config.yaml
num_hidden_layers: 11
hidden_size: 96
balance_loss: 0.0136
lr_router: 0.0015
batch_tokens: [16384, 32768, 65536, 131072]
Below are experts of layer 8 (counted from 0) of a mixture-of-experts language model. Rows are named router (the router's row for the expert), up (a neuron's input weights, with its number) and show model dimensions 0-95. Each number is 128 + 24 x the weight over its row's rms, rounded and kept within 0 to 255. Numbers have three digits each.
Before each expert's rows: "gets" lists some tokens that make up at least twice as much of what it gets as of all text. This comes from a sample of Wikipedia text that the model never trained on. Tokens count by the router's weight.

# expert 2
gets: "\n", " and", " (", " d", "c", " c"
router:158115157109113136110109141150099153100156158156155156156156149155136119156160103156114102130088149152099120107154102113122109111156101129123152106144147151140159155139098098123152100166137088157116121161101137160159114154158157094117118158120152103161103157158156138099154104152108150097
up16:087162185135163127102132156115087110139111120177153134135131106081129087126109121141133127177113122114120107165145114154091098150129133173127141136121102122082110126116134129083155168142172134145160116103135114141135148127136158170108120183160135112129113114148134105150138143097146119103
up17:142130134112151119121164133160078108132142151130145122106158110104110149108135146163145125113134098174118095130150134150093117122137132130162173143135141133110097170116075127136135146183147095114111142107098147127194096176138136156129120148090141072125113151089118110105111103113128136109
up18:147102125128108142135157076140083100080157130162164167202150084125132107137108158117114170122103117122135121070137111102114129122123112128095126106144155167154117121128100101130128168164137100128111142108119146112127147103100095134165141109135132109120160134118129110137089151113105105149
up19:095123177134132117109131104122114136119125096139140136149164131150102118149134102148163172120161187177118127124127134120120146180144126129096091143138120145098163108089146104102107124140154130150186142144128132166127172151152122146081111126126094126139151155147132138101125157188143143144
up20:147147125137120146118131126141097135107129149125149126155115116141109112089147118136137112159089094092082173126150126109125086128174110128071173105143106159129145099128148112106106123129137127186093158140094095156117127174123117138126093166146140106132115160151111165074123118137125147094
up21:097151180094121191126124093126152175115159153144137127160172110158089127118132137109171147151130114115078126096141117117107129113132138173110137132174160172149097114076107126124123129131092130145106146127126136121174114144120103131159094163133140162107147136120116113117128121166133118141
up22:128154175147167122146097104143126118109133118142117177097112135167143117100117159116124116165154124138117127140102147109069106163098065106180078132131138112105135147090155134121126149140148129142146133116119089171113107114130082092116142133144150163119136143119107125112094148169117146119
up23:075121142187172127144112144098106097113148107144129099120123099126142118163120135135118065135170153133141107144138113137125132151134068115151173146101109099127093119154104119119145120150174144113175138104115116112136115113122147117085117118100098167115096146123133129130114079129086137120
up24:135142132105136131115131094118111129146140141131099164153128085136136089142108125140106150091140111098092136133096163114131132090147106098169150113125135121127225105125096113126118161141123121128138098118094110142166129156124099133114177144125122110080135116118187121133099101122096125093
up25:110167130140177090147119146143109140126161179099150155140144077151149127164103138156111113138069128114092126113129088085122129131165146131128102117138135142119146118135134086106142118099135133160117127136141100153108131132163132141096087130140132152118144112147125176139098099109088064120
up26:116106155148107149154118139150140100120135153137117141127138157176182158143116164151151147098139150133151140127134140143123140141098116120151140108164160163156126154114123151101127162090128087094124162111119174104160106135120184118156092136095160110112131146136147153140175156140099090093
up27:114121144132110145164130104122078147126134112096137172115118143165122146100129137127134115129139099148084130129200089165196161117137140128148152168113103122137172143180151144111161128125121126149143137116135135103139139139146171139138112152156119153121135159159123137130096114102105070141
up28:152182111130148139122120105163123126118117143123118172178128098112152094127146066126105111155136133102087096108164158114155101137146141120101161101165162124120147102111139139128123107128112128105133189174138173153146156126125119075156127123131126119119104133112106173135152101139151125115
up29:081149116179131153139164147145147118148143121095111141109111103119138140126140127141158160167174111101144129171120135136162110152097132121204087140163119148111109127080168093108122123109090162145117152095136171141114147123118123149118071126154155114108136114109119125126117144109128141124
up30:082160111146148205126099154132137146128148127093120145116213097113114100141132132119124144115093159136134110178136118126134122101109110142123106104158129147106159163129174137122123129135113086135143142167098157106138124145109144140158081148140146165117132109138161148116127135151118145097
up31:130120095114119157099137122164090119118124137132151151146149117101155133159145175112100148139136167107117119106154135079135146132126141169152105117135123142116099122086171162086145142091114143108128141106108130077137127106102123183083104157164128078083113149090125117125114131097135139124
up32:132114124154129147095146113124136099123120148145167112165175150116135133108145167145162116108166171110130110129123089136118143139149162169131166111118150170170163117140157144095140121142121114137072113122119100126165108117129104112082164150124140083116144124111159128140100097136094072126
up33:109110154119161086147155144134082167129132142069156164132111126144130108163137130127084104132105126111091154146127163077081104084157116137162126127106132134165099124143123085131145133184160084167094100118135125137139144111095096136147141142111124138132118127110115154109123101120131134124
up34:108112116173137149154130180108143110146142104119124126114146124162147140129135121127139108125162157105157113159144115119085092206066146138162102094110166151111131131142144158122153095093100171114134122148133130100130133131115101177102161123142095128156091124127137120121125108125105166127
up35:117128151138118143164130123116128151135155171114173110151126138116100108163153149155162126124167125127118154139128067158136124106120102122103136151127098134111162142173113125124112113136116100143119132164123104170163150165129106156151136153146197103115148115128159145140173068114092118116
up36:121114122182143139121136136091137131154130160119118089139121136150165159133136150139129142148138117120103088143149095125162137147050137120157131082148145142102146124159137126106168144069102128136115141129139118086097159092164106108108154172121120140104116113120138129102134134151107082172
up37:103153122128171144114075132130143066091104146164129156108130130139176112150115085117091115139157131092138117117123101101136186162117118164145117106135123130146127134147133153126170118129111102101157167095132177126152149136108170093112126117145104113107080145125125149116132142139154124104
up38:151147107152124121153151158140103147127076134135158119152120121104156160138131152094103126092119104164107140108088145116090110142098086118122074126083168145172097147110099111131158144137154127138158169130123136132130136175116125107175146175134127118111097132092143129108124098154117110102
up39:102119132136171123118140116113124123110182125105151108122109145096100126113123152178114127092082130153142082118151145160170104138139134118129135112125160107138131136171120119143135153105114089146122138100156187113118135155183147095142136117134130093136118154111163173158124088133074152132
up40:120092118118151154134183136113130123137137162140113106121156138104088119121158140099141074134108143157064099157146131143164106153110099129139141138154158102137137141103135120181120183127091109128147140112148159103092132175149134103149158161120118116125153111090169133127126145159125125152
up41:142110145111199142074094185092132118094114131133175145138139119157139098099123125147129130104111148154131119181148092084121160142163113138159129113140159132099124152126171161124116114179139125117163129135132125123136160117135108101122104121138169122129140145117124158165146140088142112126
up42:120118136125123162100117132177168140105156141158122134124188127112118162164113131109155145132128189160124132122119136139175126112111091126119129131122143138094109183111129134131130117181094110164110131125106181167118135136124130129095060135121127099151114140160149118136130170137160141108
up43:141125125128094081160127120125132124108112113171135145083180091165134059107157126117170106105130159107132116116130151119132078098131069091131118120137146128162149104127138092109135123122157131129111121136144117118118144135129101137138137131102180091178119136130123100157167111166145132117
up44:125125126132136113117106159106058112100129117126129128164107150104125121149165084174146088138126169159152115143167093118134124182144118110108128130132160162116138128112141129139156091133130128129136126117148107105115067118134186076097157109127138165131096160137119148151140142104110105144
up45:142117142105099140166110131111116147146133128136157113110203097125119191142115080176127105098166127143161123161161129098106079167161124088146124120131147140119137119086098144116140133124162083148120117106069110132115165160141147142122151126138119149136110122129143154139126129136148115127
up46:080119139088123140147089148123114158129168131169135153100136130139149144142139114096105096146150137144136147113158130136145090138100140165136108158100138136152132189140168162092159115137171111141092154110142107160123149116132123149086076127125153128116111150125123120126101080179096136135
up47:114098150102175110134126136115131093123097108124120107129114141167137159087127109154130103156139110132131131154143151162137130125119070108164143123132137127157138156143089115151175156105198130147112146136124100141105108127101106117082147130114128104152127157160167150075165154129151158105
up48:139090171114154140095120101112101120136120153141119114114147101152130112138152088155099127140169115112153121113137092122113139137156081132136128107119126146141117158137156090125129061192129127135188122120102099108166109132145169116154111108134159165156085160137119136145137109114142142092
up49:159121141124159138116157123120119107145118161163139132141149094134131130153133150153167142134088125100099106178157130137141189108132113143143187132152131128144139078096121125144157108094143145125095098111123152119177116098175109137125098125114127154127130141100154127112117071132068129118
up50:099122147138094159070106148159136111108133104135131136110131152124132119108157149145151093103151166151135136166121118173137107135163124145132149112161145126155128142127128149115148114125099127127123144146112096180184127117148109133094119118099146103185057118120176155117174116145141114129
up51:086175188148133102137071143113082107123115101158140125134168122143122150140119117114147121128127129130144107138160112127085111152153098173177116133111152116140155141157103113135162154157147174124145136129161138110143089162114140144119159123064108100109108143133122135131146152127122161134
up52:153091127100147150145169123131104152111110177090135153118170119145150143180150123174166094097134117144132106117107081127119134159130151101125106120118133172110111143145149135127120141141100119136129124145099109134143163102176128137123104127154181128113125149137132114140128113199074126147
up53:149126119127100168098157101097106138102168136093118125116184127138115131150101091136164143167121129153124080133135130149092116106144159129180136106164160132118112142185113125136121107136146163129143105151133133141158101138121134137142115156126119144090096174107183153161096140134096120141
up54:152128146103129091123131128141109173097142123160115155151144106129108146115166105131103153138079118112106129113128161163080104096110095111133098119148123118122155133156095122138165188173146082148072110140098126151108121121153116138126091122110142121125118107200121118126152111129119120107
up55:086138130131113151103139138114157108148087129137101138130129115127108148127119129110152118175129174150123107121090106151125117138125131134197125160148189149124129089135114119141149167156110138121143129100114158157169158107097134109166107123116167090121155106069167147134094160144129125118
up56:174151139140109134170055142166113159133099162147122139149187143111096120103148099160118105105106166107144115109119107132145184125135124128155161145131158149140151112142128113123123139155150139141172108126149150143120101164092131089109154141112091104133121131133151127138140101148099089115
up57:110120112093149156103103143140137163095151161144148129094171172132135082123120075132157149135161164145110166145100117126131090116103111154161112135148134140148129122142109127138116135113169107105165099158110094153091178123131162166155098118160110131142092156114122129115148119095112120142
up58:114069182171125178151166169160129124115189145129121156147132132132135119140134134121122127116146155106134120140146131158161126144115106088102118111129106153134125129112124126155119112087153124140144108117108150170101081150178155160131162149109129131166135136120158093113094160147160146140
up59:118107170148098165147127164136111119124113137099178164176098121179109128140141118126127121136149140179170114140106142137171151101129134105106154139136134133128180128074088108123120134116134112127127107147121076156125064125147126137142158164113135127121094095138143102113093148131144140136
up60:085128123141142152120133116139159127155123110133124118137135112135121174149134113115127123195148131159105141200117116139141120162077132139189105129142154148124144142114136072122128145115104160110110153135121117093068147125118163161115095174152140148096106117090110127133128122105155128106
up61:143119129137102139135097147143106116086097125106154167115156120147142118128149151072136157135156139147148104149112130126131115120136150104152103131156094136091180155134114154148125126133153098130199096108147125125098170149099112116134058157166130150131146130101148171123154105123106117108
up62:123146108082083134088135152201129130087131103137149091136128134174121107111162141136119067124157148178112133153170123139152137119109115126093158110146143107139120115134129118166141119129126089103138101105119117118109132176125130131092133109131129104137157183100133177123114135130131157120
up63:085138110114168164111141157093118176142122102096115125143140108147170152125157093149092060132124140133101184114141109139182099151120153151130104115124150125110145126141134131120167112145143140146133094102152130124129152129129123103104149173127154165134121127176126141091120145168122147107
up64:136086155159126125138141141129104133128156178140165109147140132123137162117128087103128106136129090103128150095158104115118120182175116152148125142152108159129170132109104122146169149138093141125143134145088117121131143132109127114119140182092130151164115161131102185097150099101086098131
up65:106133174162124162105096153154122122139164137103151150124139132156100130123116145119167172130111176147113151115146124121145120109137152122103164118110118134139132183128148143101125105094085104127103117144084151136129093153106149133096133121176198127110125117100165148099085129126107159122
up66:083093084103144126110138152128126156113147096130144136124116132147121135164103084135162098132106137152125083168163134143152154089092078133114174133105155153170108117134161126155107133158148107130144134100108128163130144141175142140083143099099154108155103157104144122134144133144103150115
up67:072126137147122180121106167122119098108117137105120097110144076133163151148148115120119143161101144108133150157114110164131091132061119130120096118112152118088092138117156144136134116115103128117103132096115147093138134092142139177128076139162119092131111151107139127123103111106110158161
up68:109137161100100143118111144159111144122131134153114160126148188155160169153125114171137168116154132152125152121129087173157139162130136111166144112124159125120129124138122135162148139115146098141131136152146184094145124106134127107160080124112124127114125141140143125142210118157105150088
up69:121139158100113122129077128149148153132111105168126194126142132168103095167160153172125104095136104143107141119150137160131129110161140129126123118139156156143132143145129164167165140135135084183149124169122138168132170119120145128141125130143148145144129174127138124132083088156096143121
up70:141084141125136110113105136113140084149148127150134141137096103119140075145136126157105098143149114119118164122103118126115105191147129140121153097201117125102110070126133100103126137116079108117142139096133127161131158122101153160115126171121180155133114128152109115124158109145132115086
up71:121109121155117106151121171106120146105128091177120142129136145123113119118124140157111104136114146151156093131116141124168049155157115164081130150136156138126127150109143115139148144109102130124122142146163112125091138126110101105090071167195171113158096134124130139100118126109127135104
up72:153163133178145135157137160156098128139145149154130100127113124145114184118112138129123125112106127133145139155132152153116142165117127173199105141186129072154098113127142128129148162141124119121111122096135106113170103129148114079148122139141105109157125116070141125091121102110094121138
up73:113161156091099093136166152128123096140130155138156118120153121140112111080138130118103086126154112153140145107123148177126134133172130125113094114094129147138162126134088124096158117136139154121099164132132082119146125129162147126069154132182137136117155112100125115132181088114088122144
up74:159157109090129097114125114137099162140087108168137131134150081134099134147136136104146116151092107151105152127129099120144146097161151126154148121158130104141155108143141126094134086092173140146120109160142142153155151106106168099138138095182161142112177134118146116118183136152134121101
up75:138164166127177135119116148125107113107131161112158151141101094091125149115133117148097153182092097126134145164154113128138146129121078175161116123182139163124086143121145142123098142113110160127110134104149147122116162154180164147138122146158103142162122114143130138154110157092115110136
up76:128135148142090128102119156139117142126140132161122158164121126141131091144170120099171102117109197119161143122082150095150112162141087149126119126122143148171153136123161131135127164147185101134139142175107126142115135126110179131125105105144119122096125138142105118151151112094181132095
up77:134166122163118115125142109116094137113092095092107171144159140118148093124173133131123128133136127092134148133101120119126168124165136087151129126116201133152178158121095123119134164134146106145143097095131149141129137154163105093118120113094160068158115129127156143131158118112099155119
up78:130124138121137133146162160149126147139146154175122129150141145125146175138110093114155121129166138110121101165094133129133135135122084139149124122200147139110151112091078123122128137139127089152149083141119181174155096111142145127130140161103102151091117122158099136126130165167136144090
up79:122134119133126109130162111133085106064083127170173138156135145164155123164143125149140151131080119129075153127125130147129105124128121127172111172138127115113127101149117126113135112097086136157122104118110116107078154154108100092120143134127150127115135180106119152179114112115109084129
up80:150114143065122112114092160156098120133131121162173106117112124155116164153111129178116084089150171150124161132168106136102139097076118145117142084133120111145132127148112130139116110103140136129146144130091133112122113168114093122097149115118158118116145139081168112113164117129144132171
up81:107161104107072131130158106104101123119137145152155122166132144119135083153115125090126131102118117182131152151167145104161165107122105097134143074139107155156124161120109102115142141116117103124116121140133162126101113162143158125153167141109119118099119146089124137122161209127125126140
up82:139128147162135121105151158123125144080142141134124125130120088117124126115129145113144140125113139135079141127116110147167135069186116163132135101153184119174157165162148124104121135141106131153074074110101166139178149121102161117148139123174135152153133158114154125138138140125112128124
up83:145134115136134121141119124132132121152126119111140130140141125148155119116138098126147048123145118082122100164134168150105114160121138089152100084112119140125142139175120097123147129136152148125181075111135104106147137132168084090079131145113183179140153130134116103136157111098137138122
up84:147187111140182134125125109111135136126116120130136168117143176187121112140139119188118114157152112126136137143087132155129136148092095107158153109114130121154125159137127134159177098142113102176165139163117159108107118152142137115145152128136118122144162136133185119136123100118100087110
up85:110092142164165173137140131134155125149120145122136127111127087142156153124090143098129127148162107105132131193137148127164086120140125136160114103134094139089091139126100123059124152109129132122137136138102128128125146095136154169133096159184175173104129125113095121132104127135134104144
up86:114139119150108152130124140139121143135157163139100112141106113143141173136140163120108155137135132132136120153162147167113144087106105096174159153152158167116107158102128156073189135106100109158098124134117125095123133099129126133121136180155117127094120160145153099102145159167084143144
up87:084130122095171137130104138172148136110154099110161116081138120186152149131132122120080101142170151134132114143140080124167086136126122153119092119100127128141177147113119130122141074148104153136151119123122191121118124155164122151083114142145138142113133146105122160148111130117122116149
up88:149116143083163100160162100106093130115120121142120117148108107127103135124105146107111126115106100131128104093158142124119087131119129137128136104173156153164142144101116158109158145086158080115127180152132124107136093140124118126150130156120148083117127117107161108159175083117074128089
up89:175123153155131122114114090143118177147153149103159124106170115144124156122173090110129164121126133126139100114148167134166095150114151132151134095127145135153140153096118078143122132154129087137152155125104139080182082152128134104149097096145128128160112157148105109147140120142146133094
up90:136097140143167101123155146124090149119091115118135138192143120165155100113180123130155142117143167135106116104149109111175127111120125083091114130127205182190134164139119143129143124136099142121148143147143121103111121107131118117104139141145121104144134127142106144106177126136135103136
up91:144154206135102159126090080176130162131120147126139175159115136126136113120100115133120131120153124114120067118136098131137104124147131136132116114129130166130121133121096132139101134110136139170090137141142149120189126164148166160135119160100118088134097170145101145114143085146116135129
up92:154136144090080100160135128166140112120142146160148121170124153141146106120137159100137107112104134111069126113138182127084143111117130153086156158144118111156112091154137136130142097103117151119148110112114124121124155117088122144127139131127177123149130169171149087132128135161064125117
up93:117096172119130101148122177106111115124105103180129137100125145096104125085141123091084109125105086151126132114165157141116133174137126156156114100137120104140093147151108130119133113109066141138129098167138161137147144110120154153095117172125143100110117130112152147116182093152119119129
up94:096126143141100134155091086112121097102126161176126168156098089123096096118116123116087110112129121136086101094107115128136095153084121131118080144116133120146133157102136134122125109121158105153130129099095121154077143139138145172152139177126149127152100148161154133173145113151111136108
up95:161159201159105119111118130146135162129121108145164158080136117125101115155120114137098155167162149153101124147116154153129132158084118162166147142124139138108141131128158084116113165098134163116150147125116133138159117150134081170127149108126120155105085137118137104161085136152126139115
up96:109116140125138188155130103096149123082140123120124119130086152116149101154165134127096082083108170134139135143120119137154121133154133150137105083128150143148155159102117124148147134159152165120110186118134135109160181148137167137117149124103135120183146154129162137154165145121154130119
up97:140121151111079139146109118133113139129134121142130143157115122130147114158161110092124114086126083109145105144137113134135127154062112114127157122118147122134114132141114139171148110139177124119155143081119145169161141136091176110157081208107122101098130131131159122149151155120101122103
up98:163135153121111149139125129119102127147164162148146162121144098117138142105110110120154124103108141111108095157117091163138146076178149106140132081113171176153113134132158139092121120137142104116099093115084143131179093137137111087157121111157142127143154112146151107146122075150133130105
up99:088143129093128114120112150168144132116146124147161118103128119153102166124138119109102109107111171149127130159184138174142107122072126127109159112087145120125151131112171116164140094127185132140140108137139084129121105153148177137096123123122110128110097152139103111116153132193143152130
up100:122129129133114144096095127130170114107130123153073145096154138189142097125125138128135098132134069152136124145124089146117100179171143154161138092130122139138124146096179133139133138127171121124066130121092136118174125136134156132127120096101129121122086166124142126126137164131155162138
up101:117111127169104120132137103172146101127178137149118115155129171149134116106112166114141073104145127146112134155154141132139116147094093146130139125112104167103076121135119103156142097161154111117138127139129108144175122151119187141115099187124123137142103145154120125061139129098122146127
up102:113130121119178117142104136137111109126156153137118151154146134102116125101134143154112078161105145159168150115171126117105120149138129134094132143141149127103144147110115091112156076120076151105110141128109127136102135151152141060125104156149177094169108148154105138154144171141132171127
up103:108154123153114115109132157126112148109146119127081164148123092137148125136130109155102130085113141117154124182126158103107154139110108132141172114124158129138155132128152123167143103138064150151142158120145180149083117150157147141136117165121123152109109165162123148154122168101127186106
up104:144104133120117119108107114134114158136092112147106151102116159151098133111150138116129115134106149145096154147157104174131100142143147095119176111103145138141140161113115120144115110102137121188115168130093103121209124157140109122079094131118148107153119126144146135101179091168146125142
up105:142123108107144158129073074135116121117191137137137160172178101113136179149112140100150131135090117154163134148126143158136153131079110156120136131147174124124101149136167121093146161134133115092158096142144158148157073155122134110137130123114111111103123138127156130127128135140160125127
up106:122144134116160149098112102126068093112142159121119126163144163125139118125139089167132129079105159155132087143161103112122087166153107111115114132159131153151162116141121110137133113158131087132138113137106106109157118123181161085132107120146192128158139124129118140107157093108107152114
up107:135077123175112153161087152140161130117119137166125141189143143134114156152115141114107130131152152109152096150122156135167134156117118143153118124127127132130151166178110122109134162076137121157103099125135135170133116130110124122149112120162160104162097123093169117101123170152105149168
up108:146181139141116161126101139110105213135168099145116144145102119154107124120134100091149109177117101117114118143078131172131108120116103149158093146158121152141115127115160130140126138147107135152128116096138127165143141109116090144102161148128138157182138163160166114128140128116141134150
up109:149070131130153117118120122150139129123200132125151124127136143134151094137136109172162156166102123151096112138095147120096135145109133126102134141139144118135109099088095129125127145138130118129137127116126136145139126116145081095153153139167174103152124130107154119055158073164090129098
up110:102078141110120139079105158175149145162112130137122083145116121113155150102095145148129155132137106159104120125136159137138152126088102085153150114095101157131109119103133158086135135107097141145129150140105101093182157118119156130118141163128153142106169159105141122149128162125096108094
up111:121114136097143116136148156132113131122084128139135126122142144107173133152094126141143163096150093140119121124078140111139130113162144129154162154163119160116129118155177141148157129162139112155136164097128093123214104107121150120121125116088148106161139167162174136131152089115112140133
up112:129089141104187129108122180165166111122148103159119130141116136138144125163125130129124093129122118159135110124148137123079091139174105128144119088149149171123125105150146127118123136136144083134126161126075106150103135130092124111115168115133157120122117112148131159116081067117092168124
up113:106150144158120143131134120102133138122122108155131132126133138148120128124148150095137112191109117098091138143154154116086087153097133088127101136148095072105143106078121150138148153113130111111105128167135137138134180149167128139153127131207179131133154146114128121173127109112106126141
up114:135130142168112130114100114111151128157131153140125135126152156158154159174138149133166131142154194125091105184134081174105140169117138132157141139149120091137119116137155132129173185140101106114082122144150164136137145121094115143100111142146127122092138147098169151133112136143121136121
up115:123134143099146175171110105157099143109106097135139168103138122174115144112109090155106086108164119126118119167110150163169120106123100130161170085164157116139154155173123116155134165151167092152117112158114142116109090140123123162145133136122109129133138146116121115132097130160104154134
up116:111150112143129151127123115179128111133154138126191100141099103186137177149126158122146106139175138147109127160154127091143157130167089105153101115180144129140121140116160134155136097122107147139143110128115110168133123137142140115123092145097111161113105166166145109094120135123135177109
up117:136110170159127164167126121107117120114169106138139138109158088127146127128119107135132121142136121131143148119105118109114093110174151163135109169111156110113139154168080122154116136192128134186118112133090099159134162142120156108166131116104125129160152148127160166170142088136105103120
up118:137103137133102135130127127119122103108141126137141143136139083160116093139107082135133115120136111163140137104137101157164105151093083160126112129122143111164170178102128069150133121117132127130131179158141111145126105161191108148151109129104100141124123142093150128139155069141129077135
up119:163125157157154144161142153143140191142133148139098134125140128110148081179108176123152107126139124122106119111133175132086136135109118104146165122145148153160138118135058122122131109095162137142122117117163153118191133145171131143136128159102136114131156145117151115148142134097100109105
up120:185093142120143128132137121147142164141164143141101127170120117131146131121130087158102130116169139127118116123130120137085112138099116086123137109164116162121136087127088117135110088142115115126131145152103102122166105121165111150124067181097150136106143156173091088114144118141163124102
up121:131105123129112143143151093116142146113096103164132154114151143140147196145158123112077107134160125102131098147113140155110092117138123104120168108171127127135164124134142089096116160112142097177140120133116122161150133144158157086105136125128073165129146152179147133118101104092140122126
up122:125104170129121131112102174085123107127172162147134118139124131100126130156105146124168153152160116123141117093070119171156118129110093137111151122136083156122134140147095107157171123144080102114140094115129163153128155153132120138145101167143159101118085124166132147125134167153136106112
up123:137097116126155124095129090123106128116172129159152123127110131145115171154158130107110120140122127107119131159144133103133110162155130112080117139089153132108154149061157129143117112121102130144127176142090151133132107155176139125130085136140129113174123126094128159111099095172083081108
up124:110114118103158077155078134126139142125125132096125135117108082158112089132132112095095112143148125130122132107114114140155120127110110121139114134123148141106108173105098140136157109150139112125163152145116099165109104097086154099081136154111175078148151174087150130145180141153136118116
up125:160145181136147129098081084132142127137193136109164127121163136141144132122142107148094104124112072127141128166135154103096091165110147134150107101150143138085171132119117115081112121153146137105146141132078104151163118134124125132106127141137143141109092133159124124107174090126141135126
up126:147133150120153107148087100108103100117093134124115142119128143148101088130103112125109129113128121170094126136141116148136139104146143147147168118120184126173189127088067100124109135156155127165125142139132125167190122138121079146102110116126119141138145135144140097137153090141091130094
up127:132125121110122144082131089095147153128135102125163148099130117097106125121133165138147068109114128109124076101123094143074139150109140117143096085112161130159092124105132138077141138136117095143076105158104147173114079123120129171159128133143136129134137122134150143139132088127122117094
up128:082135133109158155150110140132147143129120171158139150092145159102110139138109085109110106117190166109100087164144138173166158117162117130164117102146104142133129185107148133155168149147138122099148127105120113124118127155188113175130098142135147130139133110127128116102119155121135134112
up129:079105125114084152131171110131135097114162143124138148169161111133127115115134085137150156119160156173109134115102072108150138137110157137100139104091088185137148124138121141150152102084121154118132115138116106146107106134090127096113116135126192164123109139101164143111126131120119131105
up130:146132150114128163144084130165144118127156120184125148102130146121117134122123113092127129128128121124107098180112090159113123105097125104116170135122132170156131124143137149138154113103135113166078152144100151118170092136163142137084140127104145092113086170183118108141106140152128172132
up131:150165124086095103124059147145081156131082180196159158121107149146133128129140119096152119141126167168124126116114136143120137096110137136154152150136135142151117139130111137078128109136166166139145098134144126143148142113163132130180126141095148115128141127142132121124171161116139142116
up132:133135135104099156095159090164124124131119123118130123210101114134124100135118130119124096143158130144094127158131116132082147096144145126142124110164169147124135156119065126120135123106137084149099111115136127153103142120120117139120118187104141153125151106070145134163176116149116143091
up133:099169104118116155142127143091161109121138118144146181123124109148114091131116110107149099164119171138114096090115115148099157162129126117163159138124157087133119128125161118128158132098166131135106104149120105175111163132160136164070134112147135160089094107116113114148143157092153117112
up134:134148166103147123073159140105117124134142130098153112111129125119110095167110110162080128130144093141131146126168166133165071118152108114124100111134127136127114101136106095117137074103119088134112161142090144143168146146130147166130134143092149173140123142188106125135136096119112150134
up135:128115159095104158092143141088150114120140164151137143143178137161086105121108133120129110132109104142115122210122144120194114107121070119086117111134113151109107154113147142131136107142147130168159107125147139152098174135147156113122143125174145158137092123139129114109150130134133109133
up136:097181141099118114075095134170140124135107119148158139065124139152093070117123122125098112155121118123122107108119103138129105134144126160141124109123098126123123126146112149175154112129167126174161125170136144144171128119181100109116129129143098118158092124134135129140166095121099163134
up137:146107121124157116126084150150094134125127193164128125106108104170131122092111107066126143105115128158132133142135100140126132133106097161152107148138139176132125134109126160102160133151190124109115134119138133116156112145134079098072148155124171135105137129136125134111138090092088125111
up138:121104142145111105126120091131121129076099130133133149168121114117124147108166145114081087126121115138188139137145106104172129134117147141121163098135092106144128166129176111096125123145147125127157116108091161138115082148153131115156131150092175082131124147087158087123143107096133111131
up139:145156105123081135135106146108139121102109123172141116133120109157159130115082146093148144159134124144107092110070133124144112070117138114105114101111171136147118147163152143108141061101122105133100123125128148118094087111126117107177126159120173147140150173111153118142119112150129110132
up140:113092138092124142134106118129105116105121127133120134116127097168114129143125087101122115169123145126090125173123127160160105180094144124104115093167103145124140136171098137184104131113169138099120058121146120141113100130132164127149093128125108063134116130141157142110133153108114107150
up141:140168168106108164169123133159127098104088120138168163155128177174101102136151126111102107119157118114129113148092109141108141120104152115078167091094129160139155156139158117127148122182170162117138104110129137140118130102121112136105110127077110117144156140133144153151149143121114140118
up142:125166126101074101152114150118114170099092121133153172143134098171136119124147115100119130122131120111095116154101110100128141100117082136116150135114155131176140166121143120166153140140142105129133178110120166148181113141109110156179156153138111101153146105097133131164114149099140145139
up143:142149123143114114125133164162119130130163150153119134177104127134121136130158143109143123145184107123119096128123158137127126145095129121102140138169122142114172147117061131108164091120140110147112112129127149162154144145136168131151093150151210164109161135174126111117114145152142089117
up144:059152108146122166136142152088149094155127120114108118095120106118135175124129131117132147162174133114149113165098150153132148171070117125203130128136128129129091157106171147118120164097115128126114140085121156120117138098145118156108108127173116160116130122117123140114125135109141105125
up145:092161138107125126140142138109146145110177179097131115117111142132111163125133172122145096133103122121058110123108115153104144130139151141145115114125152140115093079116111144140110153109110146108086135158107133144189137130147135145158114158148136162118100174151143124171171114161169124132
up146:161141164126143104138179134105108123137106140144146122101127107126117115143143147120148082107167101123121131129087090153142145126126138143151153084141081193170136092167137134101149131149180113136140108100124171149171084134139123127083124134108150147120156109097150106098140129105138122136
up147:109176120164130140105110175109165145129105109101145122099169127099105150095147104097180138147170162137116136151115110156142110130101121112182099153131146149122098157105160131099135110158138147137112131117145167176116123124142137116083173122148120161138152119086161137132148124149138146130
up148:112127166121098119132137165128117096120163139163131169112094140102116132142116104128107108113115143098113085179115108186161125125126113178177119159150168138136111116168162131098168108146088133142136112164137157165143163101155174152136122133109122141164123113137137128149132118151145112115
up149:156126132099117166151142147159132123147124102078109124153127131153113106130127094104143150132153119146151155160129118158105113138113131167151137090146147120135131135121121123141117110098105063155085155102139204114158117124127172107152095184132108143149115154131179161121120116125127141090
up150:177113126119099098112099136150091161140132155124146108124120123149117123118102124148149127129114124140052107126144062106088130131140144125123115144122176151167134112134093123114162123111140065113132149128111063124173130120148101114147121135108162143104122110142151134101135108140120074131
up151:137117146150130100139124141158126147139162112136137150156119102139138123097142150113133146114117157118079139139089100136165111092131159176093152085146189119104121138102113108093154114101102112147131081091117136145129154123106149155114074132136130105133134098170125105160142143185124164127
up152:145136108101122158115128171117114153110122122159168130106169132151174164145128105104115121139152152165131147109113119161134155086120092122159112147121148123139157103135132133146155089156167125119146100079130113109119158133211123131122151150153131100112118144135130115129131144201138111155
up153:115127154133122183166147116165113117142098116116134172100136121140133121134119132157162139126154124138143159155132151132143108131110110145112121087114104102132152170184107136141137129124113120166113153098114151177076104139184133127096104130117132122101125180093174159112149145094138161113
up154:140177101171138089141115159117132135081169121136122156109148122174141118133146135152157113140153147111132098115087089093154128136056111125121160131140099096137177095138121127153164100123092126152143120106135152150123077140148127156133133118122130131116130145175120082116141127141148153132
up155:114117145099099079123106101102118136120117151124143150118157085119120127131140128151133063181109126139139114112151097121114144087155107162131095104113164118108133121093163116127182098177142098096142148145132136139176133129140126131079130122157133124149092142142124148160105121142070116127
up156:139113112116125125135164123133140149165162147141146126112140105099119125167123133116141113114100141107130139145162092127106103118074163178139140133129128150096161145126090127127153123141108106147111105138074145098128108139136150129173062158150111124133124166184151155131108138172087102090
up157:078134105121099162138123124096123136107116137124096081107140112114142101137106163144110124081160109132149136123110139121139139134118173123125097093112164149124171138153094117128145124132105127134134141102129121157133124138179122094055134161145134187122115111123167158123118109136066113098